{
  "experts_per_token": 6,
  "d_expert": 112,
  "d_shared_expert": 0,
  "balance_bias": false,
  "tie_embeddings": "early",
  "dataset": "wikipedia_en"
}
Below are experts of layer 4 (counted from 0) of a mixture-of-experts language model. Rows are named router (the router's row for the expert) and show model dimensions 256-319. Each number is 128 + 24 x the weight over its row's rms, rounded and kept within 0 to 255. Numbers have three digits each.
After each expert's rows: a language model's description of what the expert responds to. This comes from a sample of Wikipedia text that the model never trained on.

# expert 59
router:176112149107148072151087141094109133091140172086153087131145142076088130134108118102094129117092096091142146130158128145134134073123116134125101077186098121116106098155109097145121126090124144
South Asian name syllables. Syllables inside Indian, Arabic and other non-English names, such as Balas-ub-rahmanyam, Brahmam-ay, Kh, Ab, Bh, Mah.

# expert 52
router:137140163144142098162104155163141121130125154086143128171128133150126128099146148145147151161097126121129163111160129138138122090100106100172119156126127109101146114123137144117147179114131115
Stat list items. Line breaks, small numbers and labels in sports and data lists and infoboxes, such as "Pro Football Reference", "• Total", track times "3:17".

# expert 58
router:109163089121108116136115150102096092103131139119119146132138162110115084138115137143147127098169149078144116190111142105118155116118123137150097120117108084154105120122125108111134108132151132
Consonant-cluster subword pieces. Word pieces like st, est, fl, ch, ill inside proper names of places and people, such as Candlestick, Carstairs, Battista, Phillips.

# expert 1
router:117110113154129112098098100127144128116138087152128150085125121139107103101129145125097160157126099159117126110134136140094139094176152076176111167093131144134114118132153100097160132099149167
Table cell separators. Pipe separators and semicolons in sports statistics and results tables, such as career total rows, race finishing lists, and football positions like MF and DF.

# expert 39
router:127106106163142112120120106084143101154109132106120144155085102106160143107103125098157117105113121146150141123161158137112129153122105123096154112117132105163125129107136089140142098164097158
Digits in numbers. Number pieces after colons or separators in times, scores and statistics, such as 2:00, 7:00 p.m., .559, 4,500,001.

# expert 38
router:104152147127129177154119178133169144151128134167164111137086098095107106135107100157085104177167169119112133157088124151135122144095102179118142171122169141117150099129139158142106154113105112
Scientific and technical words. Pieces of technical and medical vocabulary in explanatory prose, such as relat-iv-istic, antidep-ress-ants, therapeutic, plus cells, energy, devices.

# expert 12
router:130141159099140147099129123124165113098138096115120136111108121098164124145134163151149111164142085119144135107158105149132144153131134118123137122097155107153092153106129158092160117114136095
Verb-governed function words. Infinitive to, prepositions, articles and modals right after a verb or object in narrative, such as force them to, prevent from, would be.

# expert 56
router:116138130108147125124064112102144134129172110127142169125118095159109146160088108165156136147148143158116080095145159117122111125131096134108131147086148124147109115106105135130162133098137157
Infobox and table punctuation. Pipes, colons, slashes, degree and minute marks in tables, infoboxes and coordinates, plus United in United States after locations.

# expert 28
router:135120140141180181138120140158137124148104114164111089111116152126138122119106164164088141104167121090151104113098130127144152162088134183111139100137163132106171163091134153135129112117078070
Mid-word letter pieces. Single-letter or short pieces inside rare words and taxon names, especially m and h, such as portmanteau, chiasm, tremendous; also stray ordinary nouns.

# expert 30
router:091160120132124150170117108123095163158097078146130122075147106106123140099124124191122118162161155112129146141134136101130110138079113155117148120124170124114148178144162141121121159168121151
Word-start fragments. Opening pieces of longer common words, often Latinate prefixes, in technical or descriptive prose, such as sim(ulated), res(hold), sp, imp, dis.

# expert 24
router:148141094144134118130137161104151124092148144137137096172135173147156155121132113111129144156138090089074100122167095085152133104152143132147125160172090157151106141143112160118131108142170144
Family and violent events. Verbs and prepositions in biographies and plots about marriage, kinship and killing, such as married, engaged to, killing, his wife.

# expert 62
router:114147130164138152091105159165153093103120130145136159127097121138148143127116118127099113121103170118121092141161133142138139097131141180082078157103098177161116142114109137129141116190141105
Nationality and world nouns. Common nouns and national adjectives after the or during, above all World in World War, also public, government, military, English, Chinese.

# expert 61
router:129115120142150135135103157083134091113115152123137095101135096120136123111111097140069156163132178142164126172118149128099108117097102110129084143169105104137142102151126134097133158139120121
Latinate word pieces. Early pieces of Latin-derived words, often after prefixes like dis, con, inter, such as disc-r-iminant, medi-oc-re, uncon-vent-ional, and ref, comp, conf.

# expert 57
router:148140127119128111107131110116116102095121126132135141112157136133098084116114124127115140151173099173149120141123111110126151142136133127160098115121099089132127144133152149086168167139092138
Table headers and labels. Words and pipes in table headers and result tables, e.g. gold medalist, Votes, Candidate, Score, Result, and blank cells.

# expert 7
router:082137108114116117104089156125093098149138166105157134129148107074114172089125086162089120114172105095131133136107158150152129127146109152155060176100124155124105124174090159146094151088158102
List-item dashes, markup. Hyphens opening bulleted list lines in bibliographies and See also sections, plus LaTeX braces and word-initial pieces like Pro, Ar, See.

# expert 63
router:086146135108132182110152149133083131125083122176115135141111170145096110148129079107145132165133107072144144137089144068148137113159134130118133125149161075150112145119134115113085124118130159
Romance/Dutch name particles. Particles and word pieces in foreign, mostly Romance or Dutch names and words: de, Los, van, Don, du, la, G|ul|îstan.

# expert 41
router:103145159138134117153108137100143164151110162104093144090143117114131077125143097122143147165085131160146154088194168142107107106089137167128118121112140098113093137103137110183111096129135137
Capital initial letters. Single capital letters and abbreviation starts, mostly U in U.S. after birthplaces, plus P, N, vs, Jr, Vol, No.

# expert 40
router:149152125111100099152144160120135144159148153099097159134103127130106129106105160140120123094142142128190121086139148176104090117137142105115141132119163125118139141102109133097132118129167159
Such and qualifiers. The word such in "such as", plus this, there, known, used, served, available in explanatory prose, often after a parenthesis or "was".

# expert 29
router:126127150103138110121127167141106107109111120119113133179159137126118129104137102098141131109130127201094135123127141123129119165132143111167126111152106109140122111116122080134084113139160120
List and table item starts. First token of list items and table cells in award, results and roster lists, such as the dash, the pipe, University, USA, Best.

# expert 36
router:123118090132141112112153137127149096126117110143124162126126132111130088094120125112141175137082137082169160153146125144156137161099127128124142131119110120117093101135151115138156119147144162
Periods and closing quotes. Sentence-final periods and closing quotation marks, plus periods after initials and decimal points, such as J. Cole, F.C., playoffs.

# expert 46
router:154130142137135098118108124111116106107100149137110087131145185162141090142126135151148108127130154089113130112102124132137132096135150166155087166159165091108127096101143085138116138123108125
Name-internal fragments. Odd consonant pieces and first syllables inside personal or foreign names, mostly after a capital initial, such as E-hr-lich, Hol-b-row, Je-f-ry.

# expert 17
router:140144132089131092112135098149127125123174144094079144123145109114115111096107148127119119090134088108065120115099142141112143085095125106098114135132088152094126087149117129118153136123138107
Institutional name words. Words inside names of institutions and offices, especially of, National, Federal, Senate, Supreme, plus the pipe before Preceded by in officeholder boxes.

# expert 27
router:129086146130133116145123130136149091177088133115112141107098097119087101104172138068153085164106123123120113131110147124129109148103137162111114143121146094123117114129110147128138097121121137
Sentence-final punctuation. Periods, colons, closing quotes and brackets, ! and ?, ending sentences or titles, also abbreviation dots as in U.S., John R.

# expert 0
router:126108151123121095125135135124128107105141110090175097127173117110138138137110140150129151078117124098108151162155170121180090135115111142146115089134090157130118100118119131155143138120132159
Word-initial name fragments. First pieces of split proper nouns and words, often place or person names, such as Th in Thai, ab in Sabah, Alabama, along.

# expert 50
router:130129126118110135121112128140132175165148112146127146092155141104148160128106128142116100115153120170091095126147127123161107103109099125146111164114111131102124137139144111114087112114118100
Institution and place nouns. Nouns in names of organizations and places, such as Army Air Base, Navy Yard, County, District, railway station, High School, village.

# expert 35
router:134145128150137147081105143145141101105131117129137139100102143147179143111153189137099093134119080070110113144066110118106119139104158111164142114152095155127145123128143108101160115142138106
Verbs and their prepositions. Verbs and prepositions in narrative prose after a subject, such as began, took, wrote, worked, seeks, and the test for, compares to.

# expert 54
router:129155115100111153147125118138103155110142155132177136142119123135124109101097150139082123096134125178131108168145153140103125146117162100164169172125104132136152150128132169095122119120148121
Table pipes and film terms. Pipe separators in sports and results tables, plus film, television and music release words, such as film, released, TV, episode.

# expert 25
router:095087104112108146126168110113109129177141132170112162076118112093166164143106157137160102106117083104120122098127125159104114160139123095125132129118087106128119151120126127138119106138134118
Articles after prepositions. Function words, mostly the, in, at, and near, in place and location descriptions such as located to the south, at its central point.

# expert 3
router:149122160108136170150142163170121121155139090134121162167125117151156103101211126090182138146127109149138104136132129112101153132092111076160124126123081126122174141118130159122141119124125098
Clause-linking commas and copulas. Commas, and, but, while, and is/was after a completed phrase in running prose, e.g. "the Orioles, 2–1," "Vault is".

# expert 14
router:130150096100153121144142132135129137113103134133182137112160160093094183122124149171099143098096130101149146117113090158108100142128121107146121139125172140150158161144129138142120142177090127
Word-start fragments. Early pieces of split words, often after prefixes or hyphens (self-d-et-ermination, out-t-akes, app-re-hend), and stems like self, pun, det, account.

# expert 34
router:139081170134134113137133117132137129108116124136114152153147097149113121095157112069143129109150129146086150133132130155087119110135090103140110130131107117100146126171117175122138087101133087
Row-start table pipes. Pipes, dashes and colons opening a table row or list item, such as "| No.", "| 1.", "- Release:", and date cells.

# expert 13
router:118159130152111173136152156149125136120108140147095130128141147138137144175121120130106108142163134128145110108155086139094152146118137158149153131123136092116102140127123122132121100123096167
Surname ending pieces. Final word pieces of personal names, often Spanish, French or Japanese surnames in tables and lists, such as Ram-ire-z, Ch-ave-z, Suz-uki.

# expert 42
router:096126121161122146122136127128114087125120108111133149126136100143155148088145163178156141145111112126121154094106119179099145130152152121130165113097110174121126115078119117130110150165124088
Time and quantity phrases. Prepositions, articles and quantifiers opening time or amount phrases, such as span of, in last place, recent decades, several, During.

# expert 31
router:142141111144163134138139105108134149071125159094145110094140137121126110165097129124122109141152089095164097108130142101095135137124111127130125149178147094136145147149171117126106104117073157
Slavic, African name pieces. Inner pieces of foreign personal names right after an initial capital, especially Slavic and Kenyan names, such as Pav-lysh, K-ip-chirchir, -ov, -ev.

# expert 18
router:170107093146128149114151094159120135112161127085146153152122109149147140109134105102126102131131059197151107133171138132120101150117155103150110156100144106133175137107100136120167142116117119
Closing punctuation in lists. Closing parentheses, commas and semicolons ending list items, table cells and name fields, such as Teamv; t; e, (6aR,10aR), Cambridge Bay, Victoria.

# expert 22
router:091111124122103130115129134161132116107172115122138082167096137110132149109150157123179124125108150107131098107152109104161117094130153108108134131128126170113123074126106130119148177130090108
Determiners and possessives. Determiners, possessive pronouns, 's and small number words before a noun in prose, such as the, his, their, its, one, first.

# expert 53
router:097105131156095121150149129142085117131102141134108140147106092118150124118142152108163129120086078091142160115138150161106143157157115148145150093117116134119127121139136128144149093135151121
Dates and the in prose. The, in, In, and day numbers and month names in dates, such as September 13, On 18 September, in the.

# expert 6
router:089131145164144130120132151122156071128157135115140145149137100147121146120168091139115104089128135160128093137173160173127129139130112133135084123106139120167114103097089110172121134097126145
Digits in coordinates, figures. Number pieces after a decimal point or digit, above all in coordinates and statistics, such as 47.6199°N, £1.2 billion, 1.5 km.

# expert 21
router:083167107111110143148177155137117155142088129177102098100146113151121111132140184134149127171155160122100115122123137123119128151121162143113140102162090138116147116104126122123129134144133141
Subordinating connectives. Conjunctions and prepositions opening clauses or time phrases: when, after, during, under, until, despite, following, due to, by, with.

# expert 32
router:162127131119114147108119088172120148091146102159112128143115165124090128127136089131090147141163122166107107138112118142125096140146150169096121143150152143112160157158115123110121133182102169
Name endings and disciplines. Suffix pieces of personal and taxonomic names (Fernand-in-ho, B-ian-chi, -idae), plus field and nationality words like English, Geography, politician.

# expert 47
router:072157090128153146122137130124120109104094140131109165104150120117107121120132109101077158125125143147125170096137085165134156172119119145073136122150185097100103166090136141132084105129123142
Word-internal syllables. Short syllables and letters in the middle of foreign place names and words, such as Pl-o-iești, Cour-ten-ay, Sc-heme, plus the parenthesis before metric conversions.

# expert 10
router:120091102096145108114134125135151142084168096110111142142111109176128058101111142153113080133146099180137101175132133132131106156136102111121152185145102156080155122130119157096152111160140146
Table cell separators. Pipe separators inside wiki tables, especially in header rows (Candidate | Votes), plus markdown divider rows, section ==, semicolons and ");".

# expert 55
router:150134161134119150115155175146141113087095132117169114116100178086140132140110147139122138152099175086156113148085120141162098118131133092140130147151137139159140153123123135102112157132129138
Mid-word stems in prose. Word stems and inner pieces in descriptive scientific and general prose, such as ana-er-obic, l-uc-erna, depend-ent, thick-ness, plus verbs like has and found.

# expert 4
router:164108110139134144176158133141139113148119120160111171142155173158137073124179141115133139143123113131139085168143176127115108146134133102142133120115121134112131119134099101140089088147129149
Clause and sentence boundaries. Sentence-ending periods, line breaks, commas and clause-linking conjunctions in prose, such as ". The", but, however, although, while.

# expert 8
router:152151142114126108153171089146095131118153136129078111153123126156156099125135184118157126153123106077067100103099150122092109140120168144095163118119073133119112069126138102126148125112155167
Prepositions after verbs. Prepositions following a noun or participle, especially by marking authors or agents (album by, certified by), plus of, in, between, during, against.

# expert 16
router:103143103128112136117121126111127097136145114110135114107112132122160134128112085131093129117130156151111115156125131132114144154133114135136146136140146150139120137074182102149097142141160142
Numbers in data. Digits and opening parentheses inside numeric tables, measurements and coordinates, such as "64.5 (18.1)" and "85 kg (", plus infobox labels like Born, Genus.

# expert 9
router:164136132149140115142146114098104167133098173156130141163123111123132136143108128105168118114148112155103163133154132155106131158101140139131131097098157093126137111145084104112146153076144122
Line breaks, capitals. Line breaks ending sentences, list items or == headings ==, plus letter pieces inside all-caps words like NORTHALLERTON, SECTION.

# expert 2
router:123176117143129096144115104157078103119132099150110123120114135116131151146130093164153160133134133123106126110128149069113115087161159097135177086163177137173149137148159123107112111178085112
Mid-word fragments, life events. Word-piece fragments inside Latin species names and proper nouns (r-ug-osiceps, F-rat-elli), table pipes, and biography verbs like born, died, spent.

# expert 33
router:166117133111118182107083103139100155094186119142093155148178132142169126147157103142151116131093103194136134128142134108113161149096115134125151102156107150139148111133084118088109067093128127
Commas after place names. Commas and brackets after place, venue or person names, especially City, State in sports tables (Rochester, NY) and name lists.

# expert 5
router:116105136103178130151155121113105145082115119103126127181107105137158087072138132143110164095134083162134112153176177118166113183174155117152117139116115159121179119144114151103133103093138176
Years and table cells. Year numbers and column separators in tables and bibliographies, such as 2015, 1979, ISBN digits, and the pipe ending a score row.

# expert 37
router:104129141130125145082149131098147152141127147171116159140152145095126145105167087138119162101141081163082144149172172158134122106115162145113104135103103149111093150148124147111156137145108148
Line breaks, sentence ends. Line breaks, full stops and dashes ending sentences or headings, and the seconds digits in coordinates such as 41°28′16″N.

# expert 23
router:093107148116138105086124089090138122161129154108167143098113091178105099090151182160152123137135125133144130102177078160172102159106152099104110067097154124131090162096121108125160149137131110
Infobox fields and coordinates. Numbers and field labels in infoboxes and data tables, such as degrees after N in coordinates, Preceded, Votes, Pts, Date.

# expert 20
router:133159163095103132144149146119141119134178117153111094135115131121131142102149183127139119099141133122134148105176122141168094114117165089131178116088162126146163158086178148102140129153129118
Biographical copula and articles. Articles, as, was, became, he/she in biographical narration about roles and identities, such as becoming an editor, stayed on as, when he was a child.

# expert 43
router:126133076130111118085094137110132101122105093149127136168154127108092109107140123150148153091128126092104146153122170095107165121110142168094105089095118140131108132106116107103153126185152123
Month names in dates. Month names and their abbreviations in dates, often in tables or after on, such as December 18, Sep 5, 12 July.

# expert 44
router:161132118135121097132132107113101128147114163171072088122156164092120087127091097111121133103126143145100169131159143156121102112125133138155138079151115109130106154085143120147126160099136165
Foreign name beginnings. Initial letters or syllables of Slavic, Hungarian and other foreign names, often in tables or lists, such as V-l-achs, Z-l-atibor, Kh, Pol.

# expert 60
router:134089149155148132092121132150169098110105157136133123137131118154109148088153157170126137135147159133142080135097139129138104137106130121109114138138097160100090109119093120127151141128097106
Percent and measure units. Percent signs, units and number endings in census, demographic and geographic statistics, such as 51.8% female, $18,750, km, east of.

# expert 49
router:084125141130137149115099120091102133087141135093121150156092094131116071121126124115106136134149125162123148170109127158132126180142147102097135137135098121119172107133156134128125136117099112
Year numbers. Four-digit years in dates, tables and ranges, such as 28 March 1991, (1995–1997), and 2013-2018.

# expert 15
router:159095112129110116129136129140100147122149151088152108120132142134087151152114130075103089138127154132132158131158106099122132116072123137128145097149094098101146082147102102109167090123123094
Name-initial capitals. Single capital or short word-start pieces beginning proper names, titles and band names, e.g. Bon J|ovi, Da N|ang, Grand J|ury.

# expert 51
router:158092112120102137142121140153134162138168111154108124122120084087124127149118124188168147159154157170063089100111135123116087125138135124107145135112134142099111116119169173144103175111152127
Taxonomy article function words. Function words like the, of, by in species and enzyme descriptions: "belongs to the family", "described by", plus species/genus terms.